{
  "num_hidden_layers": 9,
  "hidden_size": 192,
  "n_experts": 256,
  "experts_per_token": 4,
  "d_expert": 32,
  "d_shared_expert": 0,
  "hidden_act": "swiglu",
  "moe_layers": [0, 1, 2, 3, 4, 5, 6, 7, 8],
  "router_score": "softmax",
  "normalize_top_k": true,
  "routed_scale": 1.0,
  "balance_loss": 0.00701,
  "balance_bias": false,
  "n_groups": 4,
  "groups_per_token": 1,
  "init_std_router": 0.0162,
  "lr_router": 0.000621,
  "num_attention_heads": 2,
  "num_key_value_heads": 2,
  "head_dim": 96,
  "vocab_size": 8720,
  "norm": "layernorm",
  "norm_place": "out",
  "norm_eps": 1e-05,
  "positions": "rope",
  "rope_theta": 20200.0,
  "rope_fraction": 1.0,
  "qk_norm": true,
  "attn_scale": 0.102,
  "tie_word_embeddings": false,
  "parallel_block": false,
  "init": "uniform",
  "init_std_qkv": 0.0259,
  "init_std_o": 0.0061,
  "init_std_up": 0.0259,
  "init_std_down": 0.00373,
  "optimizer": "muon",
  "learning_rate": 0.00778,
  "beta1": 0.9,
  "weight_decay": 0.018,
  "lr_head": 0.00789,
  "max_grad_norm": 0.5,
  "warmup_steps": 50,
  "schedule": "wsd",
  "decay_fraction": 0.916,
  "decay_shape": "linear",
  "final_lr_fraction": 0.0,
  "batch_tokens": 65536,
  "max_seq_len": 1024,
  "doc_mask": true,
  "train_tokens": 511900000,
  "max_steps": 7811,
  "dataset": "wikipedia_en"
}
Below are experts of layer 5 (counted from 0) of a mixture-of-experts language model. Rows are named router (the router's row for the expert), gate (a neuron's input weights, with its number), up (a neuron's input weights, with its number), down (a neuron's output weights, with its number) and show model dimensions 0-191. Each number is 128 + 24 x the weight over its row's rms, rounded and kept within 0 to 255.
After each expert's rows: a language model's description of what the expert responds to. This comes from a sample of Wikipedia text that the model never trained on.

# expert 5
router [169 113 142 122 121 105 130 117 112 125 162  79  89 153 132  93 138 163 154 100 162 137 132 140 144 139 176 160 138 151  85 102 115 133 120 158 124 115 160 105 149 144 171 125 139 111 131 128 142 119  87 149 133 133 161 115 127 120  66 142 128 138 164 102 146 129 119 133 109 135 108 130  95 107 135 129  99 108  74 143 150 128 142  81 145 148 104  99 121 102 104 122  81 137 124 163 147 125 143 108 162 148  93  96 101 100 115 137 160 100 166  90 182 143 115 144 177 120 173 117 112 119 133 139 161 143 127 151 113 155 116 115 111 119 119 171 166 102 126 156 112 110 150 103 100  96 133 132 120 110 107 106 142 136 102 127 102 125 150 112 160  89 117 142 109 123 121 150 146 123 126 103 153 119 163 119 126 129 109 120 104  98  94 122 173 137 160  83 107 119 173 187]
gate0 [128  98  93 150 138 133 180 136 139 151 108 133 103 172 121 132 151 124 136 133 105  97 131 150 162 135 166 130 101 109 100 120 144 151 105 165 112 121  87 117 149 169 162 125 138 127 144 114 127 118 146 102 166  95  90  91 145  84 140 155 168  94 175 166 145 117 132 153 113  92 114  91 185 168 142 112 120 134 150 158 146 111 118 158 129 151 134 110 143  93 114 108 108 140 140 125 116 150 114 123  92 110 154 106 132 129 110 120 110 144 147 117 107 101 117 101  88 137 114 117 135 126 190 152 160 142 139 125 104 124 163 112 115 165 137 103  77 163 133 123 143 138 122 145 119 157 115 131 154  96 124 150  48 134 160 109  99 109 105 162 112 132 132 106 191 104 136 159 138 119 116 149 161 113 159 139 139 122 149 156 103  92 132 140 168 129 112 114 122 104 126 140]
up0 [126 117  76 137 106  88 176 124 182 152 154 139 166  95  97 160 127 155 157  94 113 118 124 117 148 153 142 139 128 134 133 156 100 138 139 130 128 129 176 114 151 168 130  71 140 122 150  96 145 138 152 104 116 104 147 120 127 142 130 115 140 113 108 138 129 118 130 173 120 105 119 113 145 160 148 112  87  91 150 132 102 112 129 108 133 101 122 130 163 129 118 127 108 121 160 102 112 108  89 114 117 135 149 146 104 130 107 123 109 181 126 178 114 138 128 139 105 112 110 110 140 123 150  79 141 148 118 158  86  77 138  96 141 157 145 130 164 141 134 126 108 168 114 105 122 137 117 136 124 152  95 100  91 104 158  94 144  78 137 116  86 128 123  84 131 154 154  99 147 102 114 127 162 173 155 151 151 147 151 196 138  95 131 113 169 143 143 136 109 167 122 143]
down0 [146 108 113 122 110 110 108 162 139 121 154 138 128 138 131 105 113 131 173  93 188 140 149 100 125 114 144 154 167  64 100 115  87 115 115 136 135 145  92 120 123 106 113 156 131  98  87 146 160 139 123 130 131 121 154 121 149 151 132 116 164 142 151 157 173  88 103 125 111  76  98 130 152 123 124  73  78 155  76 149 129 116 138  96 141 125 102 159  92 101 116 105 149 118 124 162 160 128 117 123 144 107 120 114 108 123 107 138 160 145 161 125 134 120 106 139 128 165 173 149 134 168  75 133 101 101 138 160  99 110 107 115 112 145 130 125 152 137  80 151 158 131 112 151 133  96 123 169 146 104 147 158  79 159 109  73 135 119 138 141  91 110 164 123 146 113 144 169  84 130 131 123 142 138 148 152 131 131 122 157 119 119 150 125 136 144 119 143 166 113 133 155]
Description: Verbs and object pronouns. Verb endings and whole verbs in narrative about people, plus object pronouns and particles, such as retur-ns, died, him, them, up.

# expert 11
router [ 92 141 121 169 146  90 133 164 158 113 146 136 136 127 161  96 125 143 119 135  79 140 158 140 173 121  94 121 101 147 141 150 144 177  99 179 147  90 109 176 122 124 131 102 139 153 124 125 120 101 136 159 103  81 129 148 135 119 131 153 151 148  83 167 124 159 114 111 163 137 130 135 123 130 101 134  91 117 119 107 155 116 105 139 145 104 159 125 134 109 132 115 129 146  96 110  77  98 127 120 130 109 138 163 104  87 166  73 147  96  84 159 113 123  83 114  89 145 128 120 102 153 139 165 117  90 135 101 121 114 115 143 150  95 157 149 132 100 117 114 152 144 131 138 108 108 124 123 127 139 157 139 120 125 130 178 153 164  96 117 140 110  99 145 173 131 116 154 141 114 162 126 153 102 129 169 101 117 129 148 109 163 118 129 150 159 180 145 163  92 123 119]
gate0 [121 110 121 117 146 115 163 110 124 151 139 154 117  65 103 117 118 128  84 150 126 117 102 147 145 143 122 126 119  86 114 119 104 137 143 130 143 149 121 175 137 113 137 139 104 100 116 118 108 181 137 137 140 142 114 138 172 149 123 132 138 160  98 125  98  85 147 107 148 109 139 104 151 146 110  97 149  60 170 115 160 113 116 155 135 132 176 185 105 152 156  83 167 166 154 144  87  89 137 134 140 120 156 166 145 128 126  92 143 136 121 162 143 130  96 132 133 121 110 141 125 175  95 146 125  96 116 113 147 106  84 131 127 100 113 122 118 120  97 134 160 165 103 143 105 124 124 167 107 129 110  86 115 110 126 153 139 114 111 108 137 185 136 122 147 102 143 105 148 113 122 138 102 130 173 125 142  83 141  81 112 120 139 192 141 131  97 109 154 112 114 112]
up0 [148 107 104 141 125 118 146 142 121 164 146 160 123 158 124  94 106 111 153 128 124 144 150 109 115 130 103  92 127 132 171  81 145 112 129 137 114 102 170 147 101 101 139 132 112 147  96 155 145 183 132 112 120 175 160 120 144 125 139 147 143 124 132 145  92 126 139 161 130 108 134 134 154 141 113 145 152 166 125  83 129 104 110 146  67 140 112 114 137  90 116 107  94 158  89 159 123 161 148  95 148 161 145 127  89 137 146 124 124 102 147 129 128  94 120 125 106 147 127 113 142 110 120 114 159 133 131  99 143 118 157 145  91 142 148  94 177 120 177 127 115  98 139 109 116  92 140 139 133 134 130 158 186 131 118 108 160 110 114 120 181 120  67 106 121  95 136 122 102 136 113 207 164 109 110 109 102 140  93 124 183 129 106 100 121 118  92 151  96 117 127 117]
down0 [128 166 137 157 129  95 103 120 125 138 112 140 141 161 162 105 128 152 145 126 110 154  86  94 150 117 100 135 125 119 133 129 159 114 123 165  78 144 112 123 118 118 148 123 151 167 143 141 157 136 148 141 114 106 136 159 118 130 127 147 166 145 114 141 100 167 157 103 140 117 140 135 115  78 146 104 138 125 121 157 137 103 132 132  91 142 156 138 133 161 131 142 119 127 102  80 158 129 106 140  67  78 110 128 137 102 171 116  91 109 124 164 119 152 116  86 148 171 114 124  90 140 112 113 131 135 154 168 148 116 112 164 124 105 124 124 155 113  88 101  85 165 147 123 139 105 105 125 135 147 131 150 136  94 145  80 143 129 129 134 142 168 104  92 142  92 144  86 133 129 118  83 118  92  71 112 175 137 146 192 105 156 144 127 124 169 119 126 157 124 123  90]
Description: Sentence-ending periods. Periods closing sentences, often fused with quotes or brackets as ". or )., plus periods after initials in names like I. M. Pei.

# expert 63
router [135 107 143 126 120 132 160 159 140 114 114 142  93  90  71 141 102 165 144 125 145 131 149  77 168 101 136 167 119 115 110 128 169 158 126 107 133  91 127 114  97 151 109 123 177  84 127 153 134 148  98 170 120 141 116 162 128 143 121 168 148 110 136 115 126  84 129 145 159  92 130 189 149 119 130 151 103 159 141 130 148 130 161 119 130 155 112 154 129 129 131 113 124 104 150 121 145 133 152 121 108 172 155 137 124 114 162 150 168 123 141 102 116 135 133 168  95 148 144 151 147 140  75 130 103 169  92 157 112 136  98  96 102 132 115 113 113  93 109 101 143  93 146 136 111  98 145 108 164 106 120 112 130 144  89 102 134 114 110 139 143 148 113  99 136 105 140 148 123 157 118 137 161 130 117 116  76 155  62 114 146 156 160  76 103 166 132 104 147 109 134 129]
gate0 [130 123 144 128 104  97 107 173 123 131 170 128 116 103 124 129 136 141 114 136 115 129 147  81 120 106 163 105 128 115 153 126 115 107 124 132 141 122 162 110 152 106 136  74 107 122  99 163  92 127 197 117 101 141 141  79 140 140 148 134 113  72 111 136 139 130 143 149 163  96 107 136 115 145 164 164 126 138 170  95 101 132 134 142  62 122 144 106 154 122 107  94  99 109 145 143 137 114 144 109 153 155 132 109 152  95  89  96 140 138 163 168 120 134 146 136  86 123 147 152 166 109 114 128 120 120 102 150 114 149  96 119 141 143 167  70 128 160 122  98 142 131 176 116  99 124 118 136 129 160  90 157  99 102 151 166 128 124 103 121 142 161 138  83 106  83 136 136 145 135 124 125 181 152 121 106  94 151 118 108 155 134 146 154 133 159 120 146 110 147 144 167]
up0 [130 122  99 137 148 111 124 193 119 179 174 125 150 124 148 140  52 104 165 141 120 117  92 169 113 106 128 122 160 171 148 142 123 165 128 131 152 116 141  99 129 116 106  95 123 136 100 144 102 149 137 141 100 111 148 128 129 162 101 106 104 123 119 114 118 157  82 144 133  96 138 157  66  87 173 105 143 165 105 141 116 135  92 103 146 118 129 126 108  91  84 128 145 152 120 150 123 152 123 119 155 143  78 118 134 138  63 145  94 152  90 121 152  99 153 135 170 135 130 147 166 129  88 122 161 123 124  96 133 115 108 107 127  95 141 116 106 120 115 149 114 148 111 112 148 151 167 115 133 154 150 137 143 125 147 130 115 113 156 111 129 130 136 130  91 123 127 118 151 124  98  90 118 147  98 110 129 164  94  97 106  92 144 153 100 133 103 137 172 122 134 138]
down0 [124 150 135  99 122  92 146 143 107 119 141 122  85 130 125  91 112 119 147 161 141 131 126 154 132 161 183 151 129 168 109 100 116 174 109 110 129 112 146 130 120 117  87 170 126 157 104 125 186 118 116 111 129  98 145 131 162 153 117 118  71 107 148 120 114 125 133 116 116 109 125 113 133  91 164 121 121 158 141 138 177 134  63 131 104  85 135 114 203 104 120 152 160  92 146 145 149 145 136 144 139 143 116 159 125 133 118 148 121 141 143 102 143 137 150 138 147 162 114 130 127 120 108  76 124 133 151 140 151  75 116 138 128  64 131 116 111 179 114 105 102 110 116 111  98 121  85 150 159 135 156 101 117 122 174 145 144 114 174 136  78 172 139 125 125 137 137 138 151 125 145 111  98 116 116 101 122 119 140 154 129 117 128 122  95 137 121  94 162 119  91 157]
Description: Mid-word syllables. Middle pieces of words and surnames after a consonant, often before -er endings, such as Cumberb(atch), colum(ned), pain(ter), Fer(ret)ti.

# expert 56
router [120 141 106 128 148 156  93 149 168 139 113 116 136 137 105 127 112  95 169 104 139 105 141  92 129 113 148 174  81 147 137  96 164 117  91 218 148 161 156 104 182 109 168 147 152  85 132 165 120 109 126 141 123 181 140 143 104 111 125 151  82 152 105 148 108 158 155  96 134 151 133 123 151 139 138 105  61 132 151 102 114 115 111  85  97 160 151 110 149 110 136 122 107 111 127 156 114 137 171 139 155 107 151 127 118 151 152 102 128 125 132 101 150 128 141 148 149 123 145 110  85 149 149 140 108 117  92 140 108 122 133 118 112 124 138  96 141 122  93 135 138  65 132 118 140  71 142 123 152 130 154 157 133  93 124 103 141 137 129 154 133 123 163 102 137 132 144 141 103 122  82 131 116 122 133 121 133 129 103 131 166 119 139 151 100 161 137 105 130 123 171 136]
gate0 [106 119 101 127 126 136 107 180 121 122 131 122 112 139 159 147  79 110 134 142 106 111 109 145 121 135 125 130 146 121 155  99 168 114 137 125 138 115 162  88 165 135 122 109 165 102 145 137 136 111 106 119  97 161 132 123 127  96 144 113 151  80 108 142 130 147  97 113 166 123 145 125 197 142 142  67 151 129 112 116 122 102 182 119 115 110 143 133  99 111  74 133 151 134  49 115 118 167 133 107 133 156 119  91 127 138 119 126 179 143 117 134 137 157 130 123 162 119 125 115 101 126  97 147 160 120 144 151 121 135  93 136 145  81 120 102 121 163 150 126 167 129 186 106 107 119 132 153 121  81 122 112 139 111  76 103 103 121 124 119 123 128 171 133 132 129 126  85 111 179 121  83 141  99 151 151 110 143 131 139 116 110 154 139  89  97 171 117 140  99 134 126]
up0 [ 83 145 127 129 105 130 101 139  60 136 174 103 160 154 114 181 129  96  86 121 137 125 137 138 142 115 110 155 111 106 152 120 134 138 148 118  96 102  98 182 110 152 141 124 126 105 130 143 124 113 108  90 113 156 109  97 160 141 131  62 189 115 136 147 117  78 162 163 151 121 126 111 124 138 127 115 108 138 124 115 109 152 171 130 141 149 124  99 144 126 131 119 132 152  86 105 115 156 123 114 104 136  95 129 138 147 122 106 127 141  92 126 121 150 193 119 112  77 108 147 101  89 105 130 146 110  87 157 121 126 126 166 141  91 160 134  90 131 154 143 130 111 142 160 141 162 144 116 128 131 143 112 123  64 119 156 140 144 145 134 118 116 138 138 145 120 124 119 104 113 153 106 100  84 151 166 137 132 118 136 134 119 174 149 101 125  93 123 174 104 138 165]
down0 [ 85 174 113  99 112 115 117 141  87 143 138 140 130  96 109 128  96 163 103 111 138 130 117 102 170 144 129 105 152 114  72 127 147 116 110 156 121  83 133 181 121 141 146 124 128 154 140  99 111 144  81 102  86 163 135 118 130 144 121 129 113 126 181 191 106 109 157  93 102 120 128 137 164 104 168 134 101 144 155 140 139 101 158 121  77 125 134 168 135  91 151 122 129 115 115  87 136 181 120 120 139 140 134 152 175 129 128 133 115 128 116 132 135 118 156 131 160  92 140 163  86 116 143 136 123 130 122 103 127 107 107 173 136  94 110 143  89 164 118 120 137 130 120 110 123 145 115 157 106 138 156 105 105 122 124 127 121 133 178 166  99 122 122 131 112 133 112 108  89 172 140 145 132 139 116 135 153 149 154  98 148 165 173 102 151 154 118  80 143 117  84 143]
Description: Mid-word pieces after capitals. Inner word fragments such as ut, ot, ail, following a capital or consonant start, as in H-ut-ter, Sco-ot-ers, N-ut-rition, plus According.

# expert 18
router [ 80 141 121 120 169 152 132 136 136 103 130 123 151 117 133 123 155 105 141  89 132 135 140 144 115 107  80 140 106 143  89 143 143 137 136 119 156  97  87 127 123 123 122 119 154 121 137 149  99 121 157 128 141  94 101 147 115 112 134 146 147 169  84 141 101 144 132  72 152 165 100 175 127 109 135 190 149 142 139 145 101 126 112 117  95 187 155 163 119 154 134 124 119 105 135 111  70 103 133 138 119 168 113 137 158 143 126 115 133 151 171 112 144 159 144 131 128 130 136 167 134 151 125 157 107  81 118 167 128  96 121 135  91 128 140 132 153 135 130 159 162 109  92 123 101 122  85 104 127 119 145 120 118 142  91 166 161 128 169 159 155 144 162 127 107  94 113 135  96 121 143 171 111  92 111 101 107 116 127 115  95  96 121 158 150 181 125 160 108 122 117 177]
gate0 [151 106 115  65 129 138 131 106 136 151 160 145 140 157 131 121 111 122 131 128 104  99 153 110 131 138 160 156 168 102 168 132 148 111 110 122 138 103  92 130 160  81  77 144 111 132 112 147 142 157 141 106 157 113 130 177 106 121 109 188 140 149 129 146 194  90 151 101 103 122 105 133 116 129  84 122 143  97 112 141 101 133 148 116  93 134 151 125 130  96  87  91  75 192 142 129 138 158 133 122 142 136 135 162 116 175 106 145 134 145 166 140 143 131 110 110 121 105 138 119 124  51 143 145 115 120 149 116 130 128 151 124  98 121 132  77 129 117 149 141 129 138  88 140 123 152 149 155  92 139 109 129 143 118 143 148 141 149 127 127 135 111 140 152 115  97 142  82 132 147  79 172 151 115 143 127 121 127 149 121  89 127  97 144 169 135 128  80 115 137 151 118]
up0 [146  95  99  82 132 138 149 120 120 135 164 136 122 100 148 145 114 132 146 144 130 119 133 105 119 178 123 126 155 124 186 144 183 121 133 131 101 118 118 120 145 106 128 169  97  97 105 110 125 160 151 125 110 115 103 120 140 117  83 177 127 129 109 171 191 116 134 120 117 115  95 113 136 112  84 126 109 108 134 140  97 127 114 112 108 155 150 132 103 150 106 107 114 174 157 133 120 175 110 149 156 151 134 171 137 168 123 126 139 161 163 103 143 134 142 151 105  93 137 179 157 105 121 116 147 119 145 148 127 141 152 144  68 128 137 115  91 118 167 139 115 186  96 123 141  98 161 136 104 154 117 123 145 115 143 123 118 135 138  95 117 110 134 156 115 105 126  69 160 143  84 134 146  99 131  83 132 169 113 151  96  97 107 126 138 113  93 136 116 155 159 110]
down0 [154 151 172 126 123 115 145 113 144  96  79 129 142 123 185 109 116 140 151 140 157  90  98 122 150 140  91 150 133 159 145 136 147 121  83 167 169 115 162 148 130 129  90  93 135 138 100 157 155 153 120 144 100 126 105 148 107  94 137 122 111 101 124 107 103 116 106 100 131 147 138 150 121 108 127 144 105  97 149  92 164 148 131  98 141 156 152 129  89 157 112 123 109 132 131 116 173 115 125 135 144 102 143 125 130 120 106 127 153 102  99 138 107 134  80  76 108  94 104 104 162 113  98 138 110 119 139 152 130 167 155 103 103  96 155  81 151 121 109 114 108 155 100 107 175 171  92 124 128 108 154 121  78 149 147 107 131 142 157  79 131 172 125 121 159 153 135 144 124 184 129 124 136 136 125 174 158 111 130 151 106 173 127 118 153 142 124 115 127 110 160 118]
Description: Table cell numbers. Numbers and labels inside pipe tables, such as ISBN digit groups, times, money values, medal rows like Men's, Won, Votes.

# expert 44
router [148 102  88 112 130 106 120  97 105 128 148 129 115 160 104 136 125 158 149 123 133 145 136 147 128 114 156 144 116 147 157 140 153 143 110 139 103 149 117 142 169  69 130 150 123 151 154 156 123 126 103 133 100 126  90 130 105 109 144 138 141 116 160  86  97 107 125  80  92 103 124 159 111 128 144 187 119 138 105 137 149  85 136 124 115 113 136 112 196  95 165 102 104 105  94 100 111 111 177 112 136 110 140 133 102 114  93 152  87 128 157 107 167 118 148 143 144 122 146 146  87 137 123 164 123 131 144 105  97 143 113 155 146 145 155 119 121 132 105 108 118 106 155 166 111 133 134 154 126 114 147  94 156 106 100  83 116 104 142 133 182 134  98 137 149 166 144 134  82 136 120  99 156 155 153 174 128 115 107 127 102 122  64 133 112 102 146 169  87 121 139 105]
gate0 [174 121 119 132 160 141 119  91 176 101 139 151 115 145 148 148 119 136 103 100 114 135 124  89 134 110 170 119 152 110 157  92 108 123 154 100 108 147 150 144 152 113  94 113 161  98 139 114 126 130 117  73 129 104 129 153 101  93  84 113 156 140 118 117 107 145 136 126 151 119 121 139 100 129 101 129 148 152 151 150 132 148 153 138 122 101  93 117 146 130 162 103 164 142  96 115 162 104 125 119  84 130 134 100  75 130 141 139 182 140  98 106 103 128  99 126 136 141 165  92 131 130 109 136  95 153 121 163 133 100 128 169 155 152 147 153 136 141 110 124 145 144  91 126 163 103 110 115 114 123 135 147  97 117 118 180 170 109 123 146 102 157 181 145  85 113 116 120 150 164  98 149 169 145 107 125 115 143 159 158 114 152  73 100 166 142  79 106 120 140 149 145]
up0 [148 150 141 139 122 171 155 126  78 114  99 159 147 129 132 147 132 118 117 172 134 120 151 125 130 112  88 161 141  71 133 141 158 138 104 117 129 109 155  76 138 140 169 118 134 115 126 163 116 105 174 106 142 127 116 158 132 143 121 127 116 126 149 104 137 111 129 115 115 155  67 126 178 116  98 145 127 117 136 135 102 103 157 130 126 122 148 129  93 130  85  78 125 127 127  84  99 170 122 186 145 124 138  96 119 123  95 117 124 137 145 117 144 125  89 125  94 122 125 123 135 144  98 126  77  88 134  91 117 159 105 115 152 165 102 156 135 112 134 167 136 137 118 151 124 116 123 150 139  88 152  90 104 148 113 158 120 101 142 141 196 155 139 137 174 132 120 124 179 159 131  93 171 136 116 146 122 110 118 156 117  95 164 129 115 105 151 137 154  88 109 155]
down0 [122 126 145 133 164 113 131 106 161 147 140 146 129 124 148 122 138 106 132  77 126 116  86 127 110 101 117 145 181 130 128 160 132 156 111 119 172 115 145 144 158 154 150 138 132  92 132 151 118 144 133 147 120 149 154  95 111 144 134 122  99 101 127 126 114 103 148 129  81 134 141  89 126 108 114 163 123 110 128 149 118 105  79 172 155 142  67 138  80 116 123 112 121 139 114 148 148 115 109 146 149  94 174 124 142 134 108 128  97 107 101 117 168  78  84 180 137  72  85 156 168 115 164 163 123 133 132 104 140 108 132 120 144 136 115 159 126 139 133 146 138  99 135 110 118 131 139 129 168 131 110 134 179 124 102  94 143 116 144 162 127 121 112 118 123 127 118 128 131 193 146 108 158  86 140 108 116 109 171 171 125 132 120 113 138  82 121 174 109 158  91  90]
Description: Verb endings before periods. Word-final pieces and periods ending plot or argument clauses, such as collap-se, escap-e, ret-re-at, smok-e, plus sentence-opening However and Meanwhile.

# expert 4
router [ 89 108 131 118 107 133 110 154 145 110 117 109 120 146 110 134  95 127 166 140 149 168 105 120 141 118 142 114 166 128  90 102 139 112  90 119 124 154  78 144 155  99 156 151 121 120 158 134 110 131 137 126  96 111 114 148 117  72 184 154  92 141 164 144 123 103 118 141 168 114 113 115 153 172 139 121 129 141 117 150 136  94 129 119 109 128  79 131 131 100 178 166 114 121 135 104  65  85 163 158 101 139 114 105 151 177 129 126 125 145 139 149 118 120 102 125 119 111 149 131 130 130 171 148 113 171 175 101 146 146 144 168 129 103 116 140 117 157 131 130 183 105 131 121 157 166 101 114 127  98 116 107 145 143 145 159 148 157 161 122 131 124 177  87 120 105 103 124 109 151 164 143 135 113  79 104 128 124 138 146 165 120 167 133 137 138 129 177 123 127  90 133]
gate0 [122 106 139 174 102  85 134 122 165 130  94 143 103 124 156 122 122  78 153 144 134 144 105 122 125 110 158 121 128 113 193 132 117 194  84 129 124 145  79 131 141 126  90 123 137 133 172  98 150 122 132 159 164  98 121  75 126 117 143 125 121 123 136 135 119 146 149  75 158 156 131 128 151 136 130 124 144 126 120 148 106 131 111 105 131 156 147 137 128 141 188 131 117 181 154 137 127 147 116 141 126 127 136 141 115 162 121 133 129 138 129 144 127  91 169 145 166  99 134 150 115  92 152 144 116  98 144 139 104 158 150 118 124 158 132 141 156  93 108 134  99  92 147 141 106 123  99 100 108  85 135 157 124 149  95 151 167 174 118  97 123 123 115 104 132 165 130 103 126 155 131  92 179 117 133 117 113 108  89  90 151 158 146 101  95 155 153 115 162 165 160  97]
up0 [165 122 137 118 132 151  85 137  96 136 149 147 118 124  88 151 142  79 116  59 160 151 117 127 137 142 113 143 108 105 132 145 146 143 175 149 122 120 152 158 115  97 122 102 130 133 145 147 154 113 125  96  92 173 119 141 148 166 156 123 158 118 127 123 118 101 126 157 100 138 132 119 142 149 163 118 135 126 121 107 127 120 147  99 106  77 122  99 133  90 103 145 131 173  89  80 153 161 121 121 148 152 169 122 143 126 152 124  80 125 134 113 111 153  56  86 136 176 112 117 150 144  93 135 137 135  97 136 144 116 139 118 173  96 120 104 162 116 132 124 126  75 153 126 139  86 154 129 121 168 107 157 115 101 126 118  86 126 171 138 118 128 128 114 115 138 163 149 140 103 146 120 123 132 103 163 146 127 148 113 122 138 120 111 165  93  87 137 160 125 120 182]
down0 [ 64 133 111  79 107 136 113 165 124 162 125 114 109 155  75 126 178 101 130 121 141 170  80 115 126 155 117 129 143 138 152 112 127  93 182 114 150 153 108 131 144 110 109 141 113 101 127 104 172 151 158 122 136 126 150 130 113 140 129 163 173  87 108 155 139 118 150 135 136 143 154 128 129 129 161 103 137 146 150 109 109 121 147 127 164 130  82 110  98 102 111 193  94 121 119  85 122 150  90 133 163 119 145  91 111 133 153 150 111 149 115 156 140 125 100 122  81 164 164 145  92 126  95 118 137 101 123 113 131 116 161 160 142 125 122 151 160 128 123  99 179 124 145 108 139 123 132 112 110 113 117  78 120 124 161  95 120 152 155 134 129 109 128  75 125 119 158 132 134  90 145 154  94 146 132 127 124  86 128 121 122 157 124 128 164 155 119 166  89 132 137 128]
Description: Latinate word beginnings. Opening pieces of long technical or Latinate words split into fragments, such as in(secticide), simul, adi(abatic), architec, micro.

# expert 41
router [151 142  86 150 138 123 118 126  89 131 141 148  90 168 131 137  93 132 146 135 112 129 157 117 143 125 118 125 161 104 151 118 137 127 145 155 112  75 107 125 162 104 189 146 114  93 174 127 111 110 163 125 127 116 102 106 143 136 110 139 175 101  97 143 134 147 138  86 135 118 136 127 126 116 147  98  79 186 147 134 110 135 108  70 104 123  93  96 153 106 111  98  90 140 103  83 104 142 115 132 128  98  87 159 123 144 145 133 122 112 158 119 128 116 161 143  82 149 181 116  91 129 150 144 136 151 119 146 104 152 154 130 156 109 116 134 139 170 158 124  94 130 127 142 124 123 157  76 146 121  79 133  77 134 104 144 155 146 138 162 116 158 132 152 158 116 141 164 121 134 139 141 152  96 115 130 132 131 130  94 123 119 143 142  68 135 149 151 162  94 135 120]
gate0 [139  93 137 151 166 113 139  72 100  92 130 157 135 131 150  97  86 108  94  98 120 125 150 147 149 112 141 113 168 130 141 104 105 144 149 139 139 117 109  87 139 104 148 136 150  84 155  74 136 113 133 128 147 134 113 162  95 146 117 131 150 143 152  89 131 133 118 148 143 126 145 142 119 138 175 107 144 105 135 145 128  88 131 116 147  98  50 140 147 173 120 106 168 139 120 103  96 133 104 111 118 149 156 162 138 121 168 118 165 111 166 128 128 126 122  85 104 158 121 133 122 114  92 140 120 118 170 122 153 166 121 151 134 154 115  84 166  97 117 121  80 163 138 112 101 117 142 140 129 146 132 137  98 153  90 172 121 129  96 133 116 134 105 171 154  91 125 170 128  99 143 164 137 117 134 141 122 133  98 142 114 128 144 158 142 138 107 128 191 161 135 137]
up0 [129 109 109 182 124 122 115 107 126 134 165 147 139 110 172 129  99 163 113 116 121 151 149 118  96 123 131  92 131 139 131 131 131 106 120 123 170  81  68 104 139  88 166 173 116 106 147  94 131  74 139 152 105 160 156 120 151 137 112 148 156  98 153 143 113  97 128 104 151 126 158 139 133 172 120 146 136  91 114 105 170 159 174 125 117 103 144 151 127 144 108 124 125 159 116 147 123 129 124 116 139 172 172 152 159 199 137 100 109  87 191 133 108 111 105 117 119 138 122 146 136 104 122 140 155 126 128 146 141 122 131 139 165 143 118  87 119 157  88 131 120 105  87 127  78 120 155 109 159 132  97 154 108 110 121 131 166 124 127  98 105 143 101 138 100  90 142 137 112  90 108 100 142 130 135 145 144 129  90 101 121 108 130 138  95 145 132 169 148 128 106 130]
down0 [151 112 101  81 172 119 156 140 150 131  93 141 110 129  94 174 168 122  93 142 140 124 129  92 116 122  99 121 142 151 122 134 105 114  98  99 139 111 150 160 119 123 128  97 131 141 109 148 150 173  87  92 151 108 170 153 152 184 150 119 106 125 129  93 153 103 119 168 116 154 116 117 104  83 114 152 153 140 152 146 134 136 166 146 113 127 116 103 117 161  92  81  95 131 101 165 154 114 108 156 132 155 170 111 113 158 126 149 123 154 112  89 116 116 155 150 155 145 147 121 128 131  78 142 100 158 128 125 135 142 167 116 108 145 131 109 125  82 129 125 116 179 130 135 108 137 105 142  73 128  85 129 167 114 102 101 145 182 122 133 116 140 118 187 133 129 111 129 155 133 124 116 110 117 164 134 116 120 135  89 108 128 122 122 152 156 125 101  75 126 124 141]
Description: Digits and word endings. Digit pieces in infobox measurements, census and genome figures, like 170.8 m, plus endings such as -isher, -er, -ight.